python train.py --moe_layers=[1, 2, 3, 4, 5, 6, 7, 8, 9, 10, 11, 12, 13, 14, 15, 16, 17, 18, 19] --normalize_top_k=true --balance_bias=false --vocab_size=32768 --norm="rmsnorm" --lr=0.00262 --dataset="wikipedia_en"
Below are experts of layer 11 (counted from 0) of a mixture-of-experts language model. Rows are named router (the router's row for the expert), gate (a neuron's input weights, with its number), up (a neuron's input weights, with its number) and show model dimensions 0-63. Each number is 128 + 24 x the weight over its row's rms, rounded and kept within 0 to 255. Numbers have three digits each.
After each expert's rows: "mostly gets" lists some tokens that are sent to it at least half of the time. This comes from a sample of Wikipedia text that the model never trained on.

# expert 65
router:139113098139107084088149153147136124100123109124151145129089154122119098129116069113129100124159125119136110151112107122138095114139136120125164080144076155123105131138123144146102123184099152
gate0:134054129175158137095112104166188142085131159178098126126086143131144131131113125143099108152143098151096128046103139143184117097110124158106147147106146179137114086107115101136148136158130122
up0:137169121105121121122166133083066124152140100102125169141164087100099083141121117112126185091124134118134099134142108123177161127146075135163127121134135096134095149116201162137121111100146141
gate1:101113129164159139109141083162126125130134100140104106112142161121161158144168130151142087118107128163125160099128157168095116096107113102108100088165115147117117130129109166106102129141146077
up1:125126132132123157132126142165131150101140155169127123127102120115110126117137130083139117179106134144125096174090125151161120119156117097102141126131104149127100126118112099111150133132105125
mostly gets: " and", " or", " And", ",", "\",", " &"

# expert 24
router:191132127108099119120124101136065095131117135145153149111155126106129140119083135152127111146121137108105119153157140104132109094128143125110096054114131119101102121139105162153071113145106170
gate0:158124090106123122139145156152139141118101135149147138136095106100143137169106146135120153096093137120093134152126113153155124159118130112095104085122135079172124109153140162127120137157146118
up0:086113139137134118144118121088135119101108127111081090149115163154117147150131133098132122115149131116116136087118124109101141161137137153177145151090115135151115122134112158128150112114133137
gate1:116142136121097127119150115166139147144086148123150147152090087189093114149104159162136140104139124122129132151186134148151139141132120100097094109113151104155119093176129136163067128176139178
up1:170120173162115148120134127127148096142126147115084081122104107165144134139141116161125109157100194134155114143151172112124112144162092142129134115129152162073126156141155133126127152150115112
mostly gets: " a", " an", " the", " another", " second", " This"

# expert 50
router:114116109131116147106148171084151093129113132116133152151100096066121131127117070123144109079118129089110134147164129133113083101159169100085155073166099124116132092130142157126104147148100141
gate0:132132152117054153104102144137118138133108111059124161136115156119170161106142158162149119122119176090133141136074165091123083082119147091128150126072094167140131081113139155102124132110128128
up0:098145163143137116096110133121147156115178138163119111117124100113141149103110132140134155118119165140168165094105112089146081138117159120155152123115106178111132124137121086061129113083142140
gate1:183152141120140133122112122152090119135114161157088169129136146131142116111167118116131118156148101127171129131116156135122089140168131122124144114151105134132137165149110092109092090140088150
up1:091145137186148105135125100106138152137102133146083117194083110138094142121148158180102059156117076081140099110154125144131121131101147135161125137097152120114122111135154125125145182114174133
mostly gets: " of", " among", " few", " Of", " Among", " hundred"

# expert 20
router:145093096131129092082137120144115096137137097123142132144131142132140132108069112138109148090140126109141132131119120147145136135161165148113128032147086148098082111120144134170120096134134167
gate0:123130136110115132121130158089109126141150097088132150148135185118138112160120112113125119132135135146134137088097106163130148145154154167158119118142134142155140086158139134183094125140094127
up0:133167150158143132125129070062152173130152162086129115116117106145101134142145127159094116133110060124198151110138120096101141110104125124128142137164176091161110112136126136115134096134148124
gate1:100150069144146113111119110123113135135107123156158147127158092149118126084151154157139155135170150116157156085118117156081173103141121156131104104119135119111112119193137081160142136126120167
up1:171137119111134136130129108128114143141091096149089159115137114136124124151153156172109107124072171142194157121118172099133121099114157065136145089150123086108136118129094162189150150119113101
mostly gets: "′", "20", "°", "/km", "°S", " According"

# expert 54
router:137126150151099156090138111123126063072129123094120135117100147104145102114088113157144133112139098095143136130111117134165103120123155125140147104130130143115107110126125158141110130129136146
gate0:128154074097125144155090150140134137163114156101131108125166149155190144144127119146122130130132130113139131144133128142141108132157107129146075083157107123118116129114124111140134128114137152
up0:190100109167138106114149090127107136107102126122141136108102118142127117129117123128077148141124149151117126129150112094142093112138145127062127116175134179111110111094129121156094077185104161
gate1:123159139128153069079106161123143102135084129140134130140132119149088148129082116151161117111168132092128133118135128114168132122125157140152130129136137080070089106101095119161142159107146152
up1:147124138110110111059130136124151152107073126131160121141141147111098161117116146152127115146126138134123141079113138138189078153084148123119086154135164112133128093090128107142149192115159133
mostly gets: " Al", " El", "-in", " federal", " high", " food"

# expert 75
router:149105091138115130124133138161112128100099104092125137128101167165113116141074085133086081102097146106124169145121132077117103118162118128090128095125122154168103119122102138147132112160126114
gate0:184148144131096141139117108064163108139128146133149106158146141065152110159139103119141137139118131104128139120181126159071129158156125129143122118162130111127145170130126102147080120195110114
up0:141156149114079116133122146108145143131144167115142081146129122120111180157138114139136130123132157118146144135145105118131110113156128114112185110121163138138124126134146119099095138141166145
gate1:140155124145107127137091133123112133128140170146121134086099154105130168092063142132081135141114088093113124152145094126121095158125101152093094133137129148133139164114107124117140120133079108
up1:105109113132125127141111126130143129127116128132120215135155103113105109102129114139127140158141113139161161101156120126156139136097087146109090126125181146098129170158100101162136115111087155
mostly gets: " Ma", " ITA", "ano", "ori", "ico", "io"

# expert 3
router:125118120141139150045159092161136070126125128121126137077140107137146134133102118153085117103125146109141149134142148116160133074170122136129110075137130122080148116146116122132090137139121157
gate8:137154135130103132120102124116108104124134124132169167140134127171112110110088164152136162157124185118181164139114158122135136068096120132124078115130108146133132150119112105125129165098065124
up8:080124125125126119183095160122097146136101126123113118070126088153137131150143121122127110135145122135101156152136140120099130147160099143139143115184152160103141058106148143134133115107120137
gate9:138138127145141130107133119158139128178136145103157155128099090149132116100121154166092124088104181129134112109161161153116136092125161139104112125106120122077108139105148111128115122123147175
up9:143148094121150147116125098123128139142129153146135136146108125146134090128142138152111152130142148117136106092147148143134141139146141091091127103134102159118154143121131073137128144076149128
mostly gets: " eight", " five", " four", " six", " three", " seven"

# expert 66
router:161095125130102141069128135127122089124106128127136171104129110113142104146135101156130081148104138109108101155130127105161113113113142117069096074115107152115111131164125143137108097148119128
gate0:138135107114108065089167140116122099134153110079129154155183117131110150140142148112107135116167155118154171168114104107124137141124135122119105129128114122120150157127129094110150129100159132
up0:127161123128115130108122133134152099138132090155121119135131152118145155096086146149095153144054089130109134121140129149140174187121141128106135130138149096080123148099130127131157146112190129
gate1:121125111107167119134092134098127137157140165112124111138148117051120179108090090114079166107117136080140130121113111177199115114125119137122133134112108124146128154117119166133106149113138126
up1:129141090171146172155088154115122117093140117108087151143163131162129077163108131158080083155106085137145144114131112105093125122161180124156130152159140100147144107141136163153133136123100168
mostly gets: " named", " called", "ated", " elected", " designed", " established"

# expert 61
router:159104128135113121074139163133078105092135120109139135106123116121147104128116064133110100142152146086099149124115101109130108096156144136093133091154107153119104124122148151161118121155112158
gate0:100166117131118143109085154118118150151110116145095105150153091137124138101153143114124154104124123124137167104107127089144115118095149135117175151067144149144137178108130207105115117121085167
up0:079116134095085130099133109183040119144108130143136124144089096110106124171129138123154149128142158104140119112143120140126180106108111161098100120132129155135120112113153089120135110123145118
gate1:116117133138132101129134138099113076165137162137104120123169164143150147130126108059145136088131171110109146149152131147157102127118156101160096146170079141122120155160125152137136103134120121
up1:146126163107093125144125135123101131139097116108105096111117128128175119140133086099127120135152156114121168144124143180077069154147124125155122123197091144163150153128125140141083119096091101
mostly gets: "\",", "\".", "),", ".\"", ",\"", "\")"

# expert 28
router:161089106137126133115125138168123146111092130120126127103121103131123142118095107141132105138127157103125124143147075108132123105129094159093110095146124137133080094141103131129073126157141172
gate0:128160121100127120133135117101136116103112137094133120106191138172121147186053066145157165151145169156126123123128161130164107138160128119188121142121150131108082162147127165146085118176113110
up0:106106110116124143119098142142173122116124114126118131179141127121134119106129145129159106160095150142127131126111104130134095095146109138127118115088100104159131108115148120107137141104133112
gate1:141141131106106136139076146137164127131135156124119118102139139089087104127094140109139148174123119145173105113101136149107122148098103118162098132082140120165164154141148199103124119125106130
up1:172088096136092128131153154148121137138113149167133126139128114121113100141123178119151105133115142134128085109139168138115131154140120117180135125102119089153145168169113145123103171127138138
mostly gets: " Golden", " The", " Supporting", " Best", "My", " Kill"

# expert 34
router:138109131146116136091143119136098117149144129095128104123100122145161137105110107130116124145136160103104105116137111134140095127176138127131114029135106149113116106111136137147093122146115146
gate0:114096149115117132096112142117090128137123140109113131136152142110187115112131102135148141136126118125132139113092143165132130132155152111094143142145119119124093144147088117160134099124094173
up0:134103146147119103172120104161174078097126123159116119211117145129090152060149143120134132106148149105126173143086115146140129145135121129131126166140145136134137131118127166153121099085158138
gate1:116052060121116127119130142128110094138114104146101179141117180159134173128115110140145148151089151096128114171157113137154163119115133105111163094088097108126120172134109189117113145153129086
up1:140200158136132161116112142130134156118141153092111127112137108146111136122178143082139147120135117132144150102137123098156121136123129139130144108151149120084139096155115139140145153122132125
mostly gets: " .", " '", "/", " “", " Sh", " \""

# expert 6
router:150102119123116109070133116102106143127141111129142109095133126146112088147133139119117115106085105106120116147117111119120118101179157129108142082154134148096114134148109193141093094133131129
gate0:152082097145121098121112131138147141115140108121138125110159057124096096124129152180117124145106122129141147136115125127185105106092134175111120128127142157128152152099150122155138184109090113
up0:146158104137110172123133114106122127129096101137188090114105146134136104092136146135132063138173091140084129176146112126092119107039114136142102092160093141128125127136114078144104109111128113
gate1:139071124107054145135177091132105104162158154189119149138153102083095152119128186132146087101123117117178160181089142131152144130136151126169142123100120116110107139165151131106106114138127122
up1:166110177111114142154131128171094103100105148097126127152104117129148067106129114142128102106094138134135093161125130077149115140090085109126151158154150125144104142143183111171142147112095154
mostly gets: " their", " its", " his", " her", " His", " Its"

# expert 27
router:144102115107097129044151104174096117103133134128135147114152129140121121158142070137095104142107140090068118100115147115192117089128114149105089069131117132111084113124147132150098119163077142
gate0:193118109109131083133137169157121144138143121138149127110110149162133156120142151157115143169090121144135140099163128102159066105146151092115129104122143155084115107096148133127102112161111134
up0:138132113145143096132104139160149136101124156143161130138142126118142136143095111199141116171116118141113126113111158139153094150118154157096130145118165150114175114095081100111099143118115139
gate1:098113135169111137116141120130146128146156138055106153105149125117149128141134123145108147097108126148123109083186134131158128127125135119096138097121128138134119109183120095116212115154110127
up1:117172168115105137111145128078114088071133102114112105107076201107115134120108106102105122108135140107138134170139147121170128128115113152131122112121093198092092126112169147136118131117112137
mostly gets: " via", " won", " joined", "By", " attended", " at"

# expert 29
router:109093091129101118073100127133120104097091117107139113086123132118123131157086094129110091135131101123108104135111106122143093133134124140112144129137116136150103069160093122095092130132120124
gate0:143154089133083123132106131125205131095103130125086079115149113160106125135111149177080133155130139121160103150123127135141115175152098131094135144153118074160147128123137134138108134120120107
up0:129092076163112108155090108105135151063160105159089149151115135138138136099079123148140150201113131130166131144142182155141117148127112133124112138126100074178119111173078132108136170138134168
gate1:156144086161144117104146161129143134182160161098129173112124105150098157137105129098129113131117160130092117110126126153127083100153149146124119094099104145144106118168084116115088177120113138
up1:120123165112104093137154123105162080143131109108137108112094121111155116092140101118144136137166075117170167130113137169194129120105162105133121130119136119123151153170169122167106113147121132
mostly gets: " James", " Thomas", " Smith", " Peter", " Mark", " David"

# expert 8
router:146121126140126125090181115085117117110078135093156155110145112149160130154130079103129132120135136091095106153127128097131095100151148130113111076167074130124085124095135159110111091139087161
gate0:113151133141115151152166144121123139153120118123117118080130149122163143165126105162112140138134093121143114135097130132110148121145128130151136125162129139120118110127076145145099109172109133
up0:133085114151124119146116083066111150120147121131146128134110132170124179122124075113184121150150122109135144096154131121129128158141146134147154117097121129100179107154106155084102108098155096
gate1:048136097117122102096135145140125144079159180142104071123142128124122102145116126122136155118096158105137139148130155134118109119147145129119132117115135080092101076130131112115111103119102183
up1:142124144139093125129112150103134136155162130113113126154108136125153163100116101130119109189099153121143151141111086132143115066113164102115133130142106142135171154131136145133117140158143087
mostly gets: ".S", " Fame", ".C", "amp", "TC", "ugg"

# expert 36
router:169160115128100146094130136146158088133083132126129116100156141137161118119079107137106116111131134094120130120129109127127093073115111119108142061124118131128135115123093172156122108126074143
gate0:119105168112103138133072154127115126131136160123128122112147103084166114113135113138111082130153143132115162140110129145166121099089161126117135147145094130127145111143089160133154122145148131
up0:149092118075166225124113083178126101157123116133084143101087154127116144131095109106193124145125107133147099134115159124109172150132110166161115142121136107116102113189081116158121158115152139
gate1:161093114193143169100125157145147142132145130059135127107087124148131115125103103110129122114111159140164155107130103130114118084133102123093102134116115130145131103123102110128088128155147135
up1:149158079143130136123140140084121138122072118162110155103151129079142111113105108101053153148115115114109130097120158119157158056168100145102109124095091150148107073181141146091152158148139148
mostly gets: " time", ".:", ":", "20", "):", "-time"

# expert 38
router:143124129130110158068120105135127128109065108145159123112130120145157131110089090123141083102131124063126139128123094104139098111145140131110141091092083139107078095123093152134109127140109156
gate0:143113117124118127110153155158175152152058168088118114130172119133167177087101124142114131157141100116100107115136148182109114111165132113133118136097134118113126124113130143139135162118085101
up0:151115181102096146165151135118087144109171119139129139179116116134116133129123136090114151124096149183159118080156115089130204079108141067148148137151105118096191134141147146101119111131162112
gate1:087141104127154152161135171121142173114100114151162124150142091105110101156147169110112142099121137140121101133145129134072119142124118137073109136131075125094121137135144152085131122151150145
up1:151127155087139123145171115113140131158060092100114106160145153111107129116165127108109134122166163122150159117162144112168174177137090105117096141146157106120105140153102146181155139102105134
mostly gets: " Places", " Love", " Girl", " You", " Times", "wood"

# expert 37
router:156104105129092125110119113138130099141124117133138136103134121148112118151102150144099124094126137146085087148157103132136114088145166093088140053128134158123086105153075172166086124133107147
gate0:108109152109136228092118147128123118115129153100111109141122165118133132146128135146136119158185122112131117151161137137132113143152087086099088119123090107138140158107117171104142145150150151
up0:144129098139133133140176142160162106141155179095116147118143133109090136149088136141107136124106152110130122181139131189145118082149171119091084115153132111153101149133129145124106153121132107
gate1:115152079117149170112149178130145122119140158080142098120101132156121084149111136167061114116133102108142090127100129124073134159131166134118124119087123127116132160137095129150154125173128146
up1:125133129126134140119147141092122144112147098110125089139101064106089116150119123154131105101113120130080134171110120142093123148162121180132147148111167133118120141111125165119158093159108156
mostly gets: " the", " his", " their", " this", " its", " her"

# expert 16
router:151105118111111095066128140140097107132104126138107131130102113106123121102121111138097144111127124116103100132145115110168119112130128116131158092150127132109107112152102157144100135138121136
gate0:143070133144120086047129132125110120115047140122087072090123117126172126093126113100103150141126127101132156142145128074138131141113175103127117128121140126095088159116108141118135153162123140
up0:107139163107127150154175111120119124177096102105165150119105070112118134104095126124160118102131107133139154133136143181109156073136156147137095143162108129157167134158148101143141161112148115
gate1:140139149134115110103101057142127091084141118120101139118150131115146136144111112184147130135150127110100082132117132144129114188151106124152137122151142188137110122112124124131095086112135115
up1:152108150146130139098143152087158125108126114153178148166095152122092093080105152127156177143168115141109105096125127092122152121105120137129143139107098101125135116135124102092150138128128166
mostly gets: " No", " Qu", " Bo", " Po", " Pe", "-STARRS"

# expert 22
router:126099115129123130072175125147101138101103089158112140106155095127117109131095119144094095110114147099128123140133134126175149134143125126112089104153089115093094119135124174143125106120144156
gate0:117146128122099141105154156109112093134145107145134142107120167106162112108116148140113121102129156094139172156145065135164124131091133121160135133085114113111101147126093089156131150144141108
up0:088143172126128145130159113125138149111145124168103078096128094167115107133107155115162138127129160093122166097142084105134134186097125148160139139109135134085146104139100155111139139086141141
gate1:132140145140079162086150138112110104165129174106125129138119131104132141154123137116137093126106105112100108166120166118131163103128164153127117148141110129133135108151172126107095151135167090
up1:144102142096112134108154097127131116134095140117097124145141147112135157161150173155115171089114129103165111102113178119143141109105149165122146142124087129122121083124104101150097117151133146
mostly gets: " JPL", " country", "/sq", " night", "–present", "Population"

# expert 30
router:086133127117143139082183140098096149100105132155145117125104121083138122147085087124090126156139141088092119140097124117131136124163126163060106092142106111111094118171165146168107111164097126
gate0:153106130148122138123186127126133079066095082148126158125132133088115131125112093131124134132115167112091120139166168138139122100157132096117129140131126134141133115088137141133119150086147105
up0:122147118135158135143098120106113108115133115113108169120153126106196096127144138175130154116132118095142168101133137136152130171144133122134129101136194146119112129125183170160142145127122138
gate1:167111117142122152131142122066102137092115142126132105112166122122212119136107136106093148118147114122109170092123105138147131089140158171108132098134093145186123104130150140136119123142102114
up1:130122179105137118124119137084125156097099116123137157201175107135172101116099113136061144149100134131087145137134157140152134144142150165130104155136095094125147115119119146075138110144078087
mostly gets: " film", " song", " band", " show", "am", " album"

# expert 4
router:128112100157095126082148108152164116142140113137111125101140115134128120150121071153092102077099161091129106089106139101110108109135108130131089088103121152113099083123121126138101159137084159
gate0:171077099158126096072162154142103126099121174118136100105108125120117073135099107124128118107106095134112118124145120077181134152138134126119134095119137092131158087150132188121116101152148147
up0:112159197142101124135129107112115166103088129144128166151148147100105120138102162100123121159111105121150160125137141162100120099132129153118174118125117138143104165133129084087178102106117108
gate1:135117111165135168089129114157168132167140127139164133105177098130148115137132081124150137119104129148107099100148168154120139110130081135127119126091125176101098102151122117166150140092159135
up1:150117118096123126124134114147103123121108132125094098153142118164141157148150127155102096147083124110140120114161099103099120148139139096103112108147136152123115137098126172082144134185152121
mostly gets: " since", " minutes", " throughout", " nearly", "|---|---|---|---|\n", " mph"

# expert 33
router:128114125105110155092140096125116094086120094155140100109158101131129117108083115148074133108097135075117106120113131124142099088158124085125127084127102116137144139140105130163112131149120140
gate0:129141130107123137119152151140134199113136134161127111128075127081137131121130099116136124150167142113164128100123166093089090182072145104138127135143130099173143122148145113097137096127143161
up0:128157122104124145108172102164156132095178117144123120152131139082110137155146106091116129167128133126134175110111155133152136120082128111120129120117111118169162143154116157139138142107175095
gate1:113112140147140138123145160166123152111100184110157116148154120146130131120097075101098140112159167134118137110121084147134119152154119138136139113107173161119118072113116103150096124072124153
up1:127125129115139175129140185130128131127110150110148114159161097148166147147091110127129102121130145114105118074137116142147083116112167153171145129151196135116121064107089128146122114131125108
mostly gets: " season", " Award", " career", " school", " School", " Awards"

# expert 9
router:096093130159072143101130119116106104073129135119151144130144111134126091159133138127068110089150125081094158141152112148122139139133109165101128104120145131115110108141115140147116130150128132
gate0:130128134147106134105146070121138131103132124132104111156131145157139111140115131164143125133087130115170139161112124151172141147091104137113130167110097089144114163124147097138153161085132122
up0:143105090147183144122108141112123168100115149139108139129131100141091137057140110135153092151132147108124132126162111119090158119150102115089100097139121112130117110141113107120100123121097115
gate1:109133096164122126109172114085118104113115122119124126131149131188138136171141123111105079133119154123131168141151123134135100117099140116124097133132085137105149142138143144163133154180166126
up1:124100149117123135137132133126082140131163147179119123113141123164171139153145145122161085142128152119113156146126164135133125103116113149156097091116113142080091157118127118131123129139149110
mostly gets: " Mac", " La", " Kap", "Sh", " Az", " Cal"

# expert 48
router:151127150125114098026129099151141088145108117127146141082104111137125142123119129146119119116143122107134126113125092107151131097154133090150106084156094147096132099128152134138100130143149155
gate0:138127131101089142104130138115164133156136136131105135088111105098113113130117094134123137111185155157126161139101172163120143117092156106109122121131138148135137146113120145141116119142128108
up0:103108105184099141154107139106108119137110134133090182128142170113168145129097124096108138136143147129179167129115143120146132119126125078161123124099123090081142139152087104149112127118197134
gate1:143148179110125112079160131119119132134105127168124053122120098146127120125103131157129123094104112125153104101140163081125089140091164110150104108118132133175157154114137142140132119098136137
up1:112154079151104146119116113155127114131099143170204187117073141098102150171161147118126111176123171137144140140136138144139106121080126138128163111111154145129137138155118111091129142121086097
mostly gets: " dis", " good", " better", " hard", " short", " inter"

# expert 64
router:133082118146098133073151095143114087130093105115139137086114116159158108143086124128112109118134128138108116132108106132128084093158130123102103116185070140121113169156128137116111060160107142
gate0:113128149105085171109126140126126155133130116103141175151106120148118126148110171079159088115132131099116127163138119136120170162157161120128152129186128165141120136125062116143092104166083132
up0:179155151119163100170089161114132128154143122191102098141180135120097111075126115129124133073089143102176121093092098142117153140145107174118142135152122165126142130130110121126139147114122146
gate1:111134096177130087129128133106127110103062134123114118131130143088143134182111111164122165112104147092125174133128120156218131105128116114108118128141147106104106139123152128139142126116146147
up1:111154140142107078114154120128078135163139164160160140156117106100164157115156137117132122112137180137169154084139134134154144107109102116102099149148118135142099177117145161139115126133105117
mostly gets: "ugg", "ugs", "atch", "uff", "earing", "ears"

# expert 63
router:147123109141133130073140122166120116136115116136120123102131153113138131124105101133123127121150153079120146131138102119130120159141158121112102094141062143146105115167129165130119090121122161
gate0:114102151137154146127106118151138112070113130115125104097156097118094125147127110140113115163127135131126114151080106118145103152134119119140141123070079109128176109157142097119162084136132131
up0:109117094178158120103146134136114164136073151136132144119076185128110187142114117113145100105127105101142162140102141157168115132143132111135121142111123128139139110128103116124106168127151129
gate1:142097147166100164137166144154088125119101136145145122123098172104108155134160143131069123137114101130128154149142123111145130139136137120109143091153111149181127143097129160111131162146124118
up1:127124154142125129121109146147061135097123126149093147116124170120113105092153105132137136121133119114129125129136117172102161118095148120154116134124157127170112128100117123119133138095085133
mostly gets: " that", " who", " which", " he", " they", " she"

# expert 68
router:130144142119131133078135121117088095101089139122119115105127127138132140127088116133120131107142144079122130115118111123145056107122162112083137078152128131113138109118154116152079118152135167
gate0:162117099099126138113074140108140127138136177125112101124149100158147115126123102121148107140150118126112176104125130118136149117135110106118145120147070165137124174127115090118125072125150114
up0:145130115131108132126125126141125085128125114106141098117134126036097141107154176121158144129103148095162106128184129106138107201140127148132184115138111103141136146126131148086159175151157132
gate1:123085117108149140093111144128152162137073100165125141115122138168148149149112122133131128154108102130143106106126122120078089059143109078134135142140135118126111138142121123139112148162124154
up1:144102162124102131143099147101136129154108159169133159129140125127111129115125165138098097102115144105123123134104125142099139126149155142142127125112140128161146152138145114118145129120112143
mostly gets: " court", " Avenue", " Court", " Hospital", " Street", " Commission"

# expert 23
router:110120123138123131118110149114128099125101142152135122092122138137176105158108103132104133113125131108123113123148124122117091074127120096131104108092124138154102084104129128163071102158110099
gate0:161139112130109073087139160131130152131150164112143092097177117135098144123079130114169114131125152108125155145099136109111081137146192122104148129169076104149097167115168109092126108140139126
up0:121162155106114115131115119139120140121095107104175127155079140114142071118117179101099110145128140129126107162103140164143139125130131128098133092115137176146156145134134148140141095146109151
gate1:153144106190155095134108142148133125135166177145126117143101133131159100117105093143144108128110170071106117161158145102111125122134122137127142133178122152129066142148115066111075109090142138
up1:137114115110121141131112122125149145090141134144074098087130107145141172127134128152154158138116157102182115081127125125133109130131107075103151146163167111103121106123138152150080121144100183
mostly gets: "|---|---|---|---|\n", "|---|---|---|---|---|\n", "|---|---|---|\n", "|---|---|\n", "3", "2"

# expert 79
router:122115146131110147077105139152116110145108131129139145109081134136156123112085117122124104122155151099124105138140128140122093107107136099102127078116120176112101117135121137160103139125117151
gate0:112106100142183202121121149167071105136188123111095100072137149140198140129097136095138129128105118098095149136131127148098158152126102096151138108136117115150109131117125132117134142141088140
up0:086141117096155148167128160123095142117128116160118097138181127142125064142124139133118208147110105109110113133123115152136081132094100089173085147134111153159140162129102139130112135110104080
gate1:134146116141140161115160158114149171099117103201128081133113108124113107099108138104111101110127111144112183118118129131093135103127143128125118134116120162159148136147150116106138149132106119
up1:096160149107157143105127095108161172082145125187154131154100129093102095128097104122122152157125115150101150076092130163069132110120136131131098129080151113152126165132102161106118167098135161
mostly gets: " red", " B", " Blue", " white", "-c", " black"

# expert 14
router:160075132124112126113124118153107136125090104139148137117121115129153113120098104108115106137165134088137140156122130120126076116155134153107091077153110156123124115114144108148101135129127168
gate0:120120074131104131097129142068140123115176093089141175097149100127130084146109138116113122146130128087185107131109169168087148101120136133111123117150093139107133143143106137129130134116121155
up0:113135106191140133132132140151107150171072200150142114152110162098108168125107124151149124127101094162099121126164123053118112089130130134124133125106162111109130108138118188132142173150126124
gate1:095116127154132173116173112188113157113103172119111155165133112154147143130073147156102100102081156098128137107104153115095160103130144130145127132141176109115111108130105136160132175130160138
up1:154129162124128093113077120098163091125107105139131092095107131127118134159123120096175124127099131121123138139175124146115133157130094146093113118103104145144136108138129123107136099131102151
mostly gets: ").", "\".", ".\n\n", ".\"", "\".\n\n", ".\"\n\n"

# expert 44
router:133107128124103087070151130129110141116125126101104148091124179114187135108075123113134129157132138070106136132105121134129122124138144114117104100126079116097110114113122112162133141158135180
gate0:109098104168139129091089120141115111128103122090114111112174115111171100152145137124088123113085117152150118123141099153132137108145144120130126150115108145099128154165125136156119118142141166
up0:131139122152126127148155131158107153133086117124135152154151132110123093134124147147099119160102160152122065113163133082156116103124084110121132135102145086118103084190129158161139139138160113
gate1:149117096111110155113143096117124163117177110085139133168139120075100142143183112164085103152153108137147165098144123149148159128116107112147151104116145171161132109122155111169155151124157140
up1:090173103114127104130132121132138117098132133068122143150145151105115144139154141116104127146108147090117126142117135168120167198143112146122143146127085106150165149115118126113173095108130106
mostly gets: " based", " debut", " sc", " rest", " medalist", " murder"

# expert 39
router:148152123118118076108138157130098119144110102111104110115121155098197087119063126130121116106108154067124141135104120113173106101155183155119120114135092154135100127152100129142110107147116167
gate0:105116089133145132148146158120117103105136143127100159140157109122116126117110140124153142140140181120115138139134136124102099078111133144162113159094158131135152105119140178135153151143150154
up0:102111115168162103134153114108149130127122143145112147127157132126150119129072098138161139124130143123110096113083146132109116121140152131156125151104134127139123076123110136131128113121137178
gate1:111121140101123146109144128104104151111146133142111126110195170160146138124132120114153094107114109090159095159086097123120117131108130133141138129145098135131187098146143135133102139151102170
up1:109130131119143138151082141097120114130133116104071084140076098147128082157083106134109163111136115177142156138135168131080147131109152115163122129113141139121119128143128142186102156121131087
mostly gets: " Peace", "je", " Lemmon", "ash", "endra", "aine"

# expert 41
router:143117108093089095070090121127094128108108128177159122110152147112146134104104077136115093094108151074135097103103112100124096087157141150124091082126117161141117138123143138139131132167111175
gate0:173116191120146115096104131107100116082167126171143095142143147144176180149119114131139130131129157114117155086133114086113095099126142139103127129129125113117167132124123089099094127141135149
up0:091104106115151131129118115162132115163105126154098140155154164085150150098156117119137136148096137107144140122115146163114165156096068101155087160115139166137121146120155097146160136140173166
gate1:119124130154130152121103117192126120143136082142116093120130163113148128123115120139091120102144130130139145211126104140151125125129145103165134115138155117116154099119130112144144156144127092
up1:159127091123112137100161165158127102143092141137117168158153124152141146146111132148146138111122101145150099135127159156136116160132163147117103131134129077122147184165121093192096080136095094
mostly gets: " for", "For", "for", " For", "の", " serve"

# expert 51
router:127107110165125158087157116172128124142118116101116103083135119150138153125064126107103102144152159099146112147102106128105088108178154122077123099129100157103096129131102128135092131092115174
gate0:154137088112113141115116142160144088115148117178100139125160164109116136100102158137095152125146102088140118108147113109152160100103154081124118058137162107150140125114142133122145137133107169
up0:116071130160166129124143114187123180113157091141112139100153152105153180120092160142121149156152122116142128096115127151150078096075092118118117154146152100112106109127113099119158147090146149
gate1:146182097162114090136132139137096109169114150112095160112083105161141163101171068145133155112134142133124095142087122111116134116128143141097161092158121141147128152109121118137118091107083193
up1:116120157086114142120115146131120123145100148112111099110112148153104147108150122102097160111122157144154094134102155141122163117094111155133106163118164106103079116105109122132108143102112188
mostly gets: " friend", " wife", " father", " mother", " York", " ability"

# expert 47
router:125136132121081099103122129143121107135111118120111110118129122127115103125103105138109136146078126076115142153088091120142144093113120139111117095138097133147115129129143144096118162145099140
gate0:099129128134110112072112118157082106120152119175117141122094155129123136093136143168105137120116124121124132149133166156132141135138145094174107085094142154169138129110147167136163151097107142
up0:131128162118140130130115109118135105126122150153072088131107114111108104139113141117098151147153174109126152140116131113143126131092132138138113117061150127143144114146122099145133175098111166
gate1:147110164144126111123144149072117128147139135112124196101127114148067115103099141111137116161122101151125118124121153124110120089117178167149106107142145146089154131133142131122123147120123165
up1:123123097079136137157136141141141151097118169088160100180149130100089104108134149137122108202139145125134121169121108155154134153125124136137082128105132127121128112087163147107119126154147120
mostly gets: " Arthropoda", " addition", " well", " behalf", " least", " reason"